config = dict(
    n_layer=11,
    d_model=512,
    n_experts=32,
    experts_per_token=2,
    d_expert=240,
    d_shared_expert=0,
    activation='squared_relu',
    moe_layers=[0, 1, 2, 3, 4, 5, 6, 7, 8, 9, 10],
    router_score='sigmoid',
    normalize_top_k=True,
    routed_scale=1.0,
    balance_loss=0.000469,
    balance_bias=True,
    n_groups=8,
    groups_per_token=2,
    init_std_router=0.0312,
    lr_router=0.000936,
    n_head=8,
    n_kv_head=8,
    head_dim=64,
    vocab_size=16384,
    norm='layernorm',
    norm_place='pre',
    norm_eps=1e-06,
    positions='rope',
    rope_base=10000.0,
    rope_fraction=0.5,
    qk_norm=False,
    attn_scale=0.125,
    tie_embeddings=False,
    parallel_block=False,
    init='uniform',
    init_std_qkv=0.0226,
    init_std_o=0.0,
    init_std_up=0.0226,
    init_std_down=0.0,
    optimizer='adamw',
    lr=0.00086,
    lr_mult_qkv=0.7,
    beta1=0.9,
    beta2=0.98,
    lr_head=0.00617,
    warmup_steps=448,
    schedule='cos',
    final_lr_fraction=0.0,
    batch_tokens=131072,
    seq_len=512,
    doc_mask=True,
    train_tokens=515900000,
    steps=3937,
    dataset='wikipedia_en',
)
Below are experts of layer 5 (counted from 0) of a mixture-of-experts language model. Rows are named router (the router's row for the expert) and show model dimensions 128-191. Each number is 128 + 32 x the weight over its row's rms, rounded and kept within 0 to 255. Numbers have three digits each.
After each expert's rows: a language model's description of what the expert responds to. This comes from a sample of Wikipedia text that the model never trained on.

# expert 25
router:152182082132111099059119116165150134112145125138104124156157167113121107152074123181144075132132127114164114059125147136160089164127096145096111077095128167156124144177088108137094152165080130
Description: Capitalized name starts. The first capital letter or syllable of proper names and titles, such as K-roger, Mc-Tavish, Ben, Co, Cl.

# expert 16
router:140169112118123110101125150108138145166188153098136091108128147137095118111126098107099120153109158111163114141094161165194157145098141162136128109136151089127105150169093099116169141176051125
Description: Biography sections and headings. Biography structure such as section headings (Career, Early life, Death), "(born", "(aged", infobox line breaks, and university or profession words.

# expert 31
router:167155066108136104123094114179107158137144126073085094098204131123091108084097118154141112144107146092144183107141131148145138137128118125100106132110139104160153178150143182140087106153084155
Description: Prepositions and separators. Linking words and punctuation: commas, table pipes, to, by, with, dashes, semicolons, as in "written by", "Successor".

# expert 9
router:159125086109108146149085142161102101125153162136143110145185194179142104129067103188117093109120078097149130116169122081153120141142117110150128084122163110107114201081108127149155121109086156
Description: Determiners before nouns. Articles, possessives and determiners in running prose, such as the, its, their, this, other, new, plus some mid-word pieces like "per" in inexperienced.

# expert 20
router:136144122173071082149156120112089159128178102155119160084165117164110063141104079159130128125134097056109114090130116149132174140125132152095132110099100149163074139120132129119163157151119119
Description: Proper-name pieces. Parts of personal and place names and institutions, such as Washington, Park, University, -ford, -son, and possessive 's after names.

# expert 4
router:153143056114119170108156156170070121079141080106115126029198117166121104104127074147179163118120160090116113081114132166141135112138130106085188161090153155139153123070072122130128121120099094
Description: Common nouns for roles and works. Common nouns and suffixes naming people, groups, works or actions after his, to or was, such as politician, band, attack, readings.

# expert 5
router:106133056150145107131125184153116155176128046152124120076144152168099117133057121146204121138162113093092109155077123142120100077151119142118166114077068138164108181123122111112119183145043143
Description: Month names and fragments. Month names in dates and tables such as June, December, the words In, out, up, much, and mid-word pieces of names like S'of'ia.

# expert 19
router:109180100128103110078160165141137175159147104054161146164185141190106126120101109185176082150121128129089137112193114118146125184170135135106131112164113164134153111099116108135117117145082111
Description: Line breaks after sections. Line and paragraph breaks closing table rows, headings or paragraphs, plus sentence-opening words and opening quotes, such as The, He, "L.

# expert 23
router:176135029205167092088145093148098135117178153107109113080188179139115140117095139185115104135152100108085102144133127072166143110127090097090169146145177126147167165103141177122182153156082143
Description: Section and table punctuation. Sentence-final periods, table pipes, === heading markers, and the prepositions from and on, often right before a line break.

# expert 10
router:122085055155084093090100167114099121181155151096083128151140106177123107094087056168155104062134135126142150127127102143150132132181150103139148104078112137145112095071144110135148145160104115
Description: Mid-word pieces, foreign scripts. Short letter fragments inside rare, scientific or foreign words and non-Latin scripts, such as telesc-op-e, km^{, million, Cyrillic endings.

# expert 27
router:180176054137119068118150148148108146169132141154083151109115115117082082118149106123116129148162120095142154105148105128154132138176102128100136097101123097179137146166098146123110119118105144
Description: Section breaks, sentence starts. Double line breaks before headings or infobox sections, and word-initial lowercase pieces or pronouns starting sentences, such as She, He, "m", "sp".

# expert 29
router:133149050116139140129067110109134094151137101088105089097183106155069112151089134196162160144090075122174117160143123152131175101182093129109114120062141059170166108141162066155167076095078149
Description: Digits in scores. Single digits in scores, tables and model numbers, especially 2, 1, 0 after pipes or dashes, as in 6–3, 4–6, plus some name-ending fragments.

# expert 30
router:159150087124104141103126121073107142175091132133121141080158160147111053153117131124140097118155102115182133153073110142175099141150100135117108109074120078150129169104102183105171176109059181
Description: Year and number endings. Last three digits of years and numbers after a leading digit, such as "010" in 2010, "920" in 1920, "000".

# expert 1
router:180183074126123137091158124125127113153126184105104139089110135131146122122084160174106136116102139083182105075122164103157108150136103117144119052093179137155126080166146091090158146143099129
Description: Infobox fields and parentheses. Line breaks, parentheses and field starts in infoboxes, lists and tables of albums, films and climate data, such as "- Pages", "(film)".

# expert 14
router:147137102168098145140124164107067149130119133098084119072164186134120096171085134161147119101149162065138134076135095146156150166126130088129125098071101141109126174097062105093125142171082124
Description: Abstract common nouns. Abstract or institutional nouns after the or of, such as design, system, data, art, construction, and endings like Jurisd'iction'.

# expert 7
router:096149056093101128093107098137116107168155155118097147052158184156082088143075123152145080135111157099082093150109140071162123155191092122122175105067136137173132151146117097106194096167109146
Description: Numbers and quantity words. Numerals in tables and lists, plus quantity words and verbs before amounts, such as several, about, had a, received, won.

# expert 8
router:154123079127164116094139103159109112103128089135101136094210158090051133111156161161143120090108114126124173153142120140165109140140079116114126102075162111195135154178122129094139116117124080
Description: Sports list items. Dashes opening sports statistics lines, table cells like | No., and name or word fragments in team, season and league contexts, e.g. Re'leg'ated.

# expert 0
router:166191062088115175117114156118099112096159104139093062054132153119146056151073138185155143119150125099149115109135185153188103114172093122127156087081116091174133148122084146118120136193110110
Description: Table and list separators. Column separators, semicolons and units in tables, infobox lines, score lists and coordinates, such as " | ", "; ", "°N ", " | MF".

# expert 2
router:089141067123134159115093144124062107156132170150080073102109116126077062167115076197154106161134200092122154143143145157146117127122100135079180099108160165184121125133110154073143130171075117
Description: List dashes and prefixes. Line breaks and dashes that open list items, en dashes in score or year ranges, plus word-initial prefixes such as dis, sub, inter, pro.

# expert 12
router:103143110119111145076105122117127123147104141109122153123158129131070131124059158123149143121041138131116132114134125158160157127136084163107164124090100158146072173092099089138111133143089132
Description: Foreign name openings. First letters or syllables of capitalized foreign, often Slavic or European, names and places in sports tables, such as V, K, "Ber", "Par".

# expert 22
router:177114053089101096112074147171115115085187131094076114059163146140126058049122111177138101088107142077144105086122155137160133117160147104109120090127129074134153171076125129128200136156083087
Description: Copulas and auxiliaries. Forms of be and have, and adverbs, right after a subject or which/that clause, such as was, is, are, has been, can be.

# expert 6
router:170203077128126120107137179120115141078190116129150132092199144155099068130098046138117154126103130101101167077092121180146123164151088131115115156077122105127097138143074097107193173115111117
Description: Name and title pieces. Capitalized name or title words and name fragments, often in award, film or song lists, such as Helen, Green, Golden, "The".

# expert 18
router:158164093125187156070128170147143133126161168074084129106171167105117133150099124142159099148099112085143184076086143147129119153135073092094121113106106127142159122114114161097161105120063166
Description: Sentence-ending periods. Periods, closing parentheses and clause ends at sentence or item boundaries, plus decimal points in numbers, such as "." after Jersey or in 3.82.

# expert 24
router:155137112173165115092133069159123146128136163076116044162172130147095043125118086184154120118104131140066171144157188125151119145203103147125142090133136084135130112159104141106121100176123142
Description: Leading year digits. The first digit "1" or "2" of years and numbers after "In office" or dashes, plus short letter pieces like th, nd, le.

# expert 17
router:180142104123188099142091160106099167100133107167046108097132144147123080171136180132129142092167120125176140097060153173165158161181094125119183088108096127127052087171117144070129126157128141
Description: Capital-letter codes. Uppercase abbreviation pieces and codes in tables, such as country codes NLD, the code Ret, and coordinate marks ′ and ″.

# expert 3
router:116157074119172106123081108145172139188139120134142143110188133150107096163115138160101115121145141149165089110153147139174116123130067074075122100048145108180122105166111070096162117180116148
Description: Mid-word fragments, function words. Word pieces inside longer words and common prepositions in expository prose, such as "ous" in Spouses, "port" in disproportionate, " in", " at".

# expert 13
router:191143092180113165104084198126102142134131130104113145100139106204137101125106105154134150114124137076164144079107056131153166136119162112106135113110127099101126148080084107156118128161083154
Description: Word-ending suffixes. Final suffixes of names, places and taxa before a comma, bracket or line break, such as -idae, -shire, -ium, -borough, -ation.

# expert 21
router:146125090128127107104098069135098142083153078102085115103163180099110129146068153172159106166120120115153110099168162135204170147137133069147110107134124115129130147138129150097117134137101147
Description: Conjunctions and relatives. Coordinating conjunctions, commas and relative pronouns linking clauses or list items, such as and, ", ", that, which, who, he.

# expert 11
router:104168098120123162156151159125136138156090159115096108096142194166132108095118167199148058078126142083135105151157087098151120149135145127124130134092121176130144145140046056098170127114067132
Description: Geography and numeric tables. Compass and location words (north, east, located, found, wide), and digits, units and line breaks in infobox areas and climate or statistics tables.

# expert 28
router:127083120172119124090130145107137146155112174106127064156156128133094157085134148151154066113100135146140136127111141143183147101182077065114160110074150104155169132176125095148210107164117140
Description: Name-internal syllables. Syllables inside foreign and place names, and non-Latin byte fragments, such as Arab-ia, Cincinn-at-i, N-ep-al, Azerbaijan.

# expert 15
router:158193066183142145115126130153104110094116150076123153091152142157064058115127116159108141161115095053125149090104138097175133092125065113147151160150130101154146132136120123084126097108062113
Description: Line breaks, first names. Line breaks after infobox or match-result lines, and common first names in lists and tables, such as John, Peter, J., Carlos.

# expert 26
router:166146051172083098119163140095136139137113163084118127074181142126067101132085091166092113080122155086156107094160106143158126130137107092082130119049153112149135114154121161124167114182102116
Description: Word-middle fragments. Mid-word syllables in common words and names (cr'im'inals, for'um's, Sil'as'), plus of, for, and family or time nouns like father, year.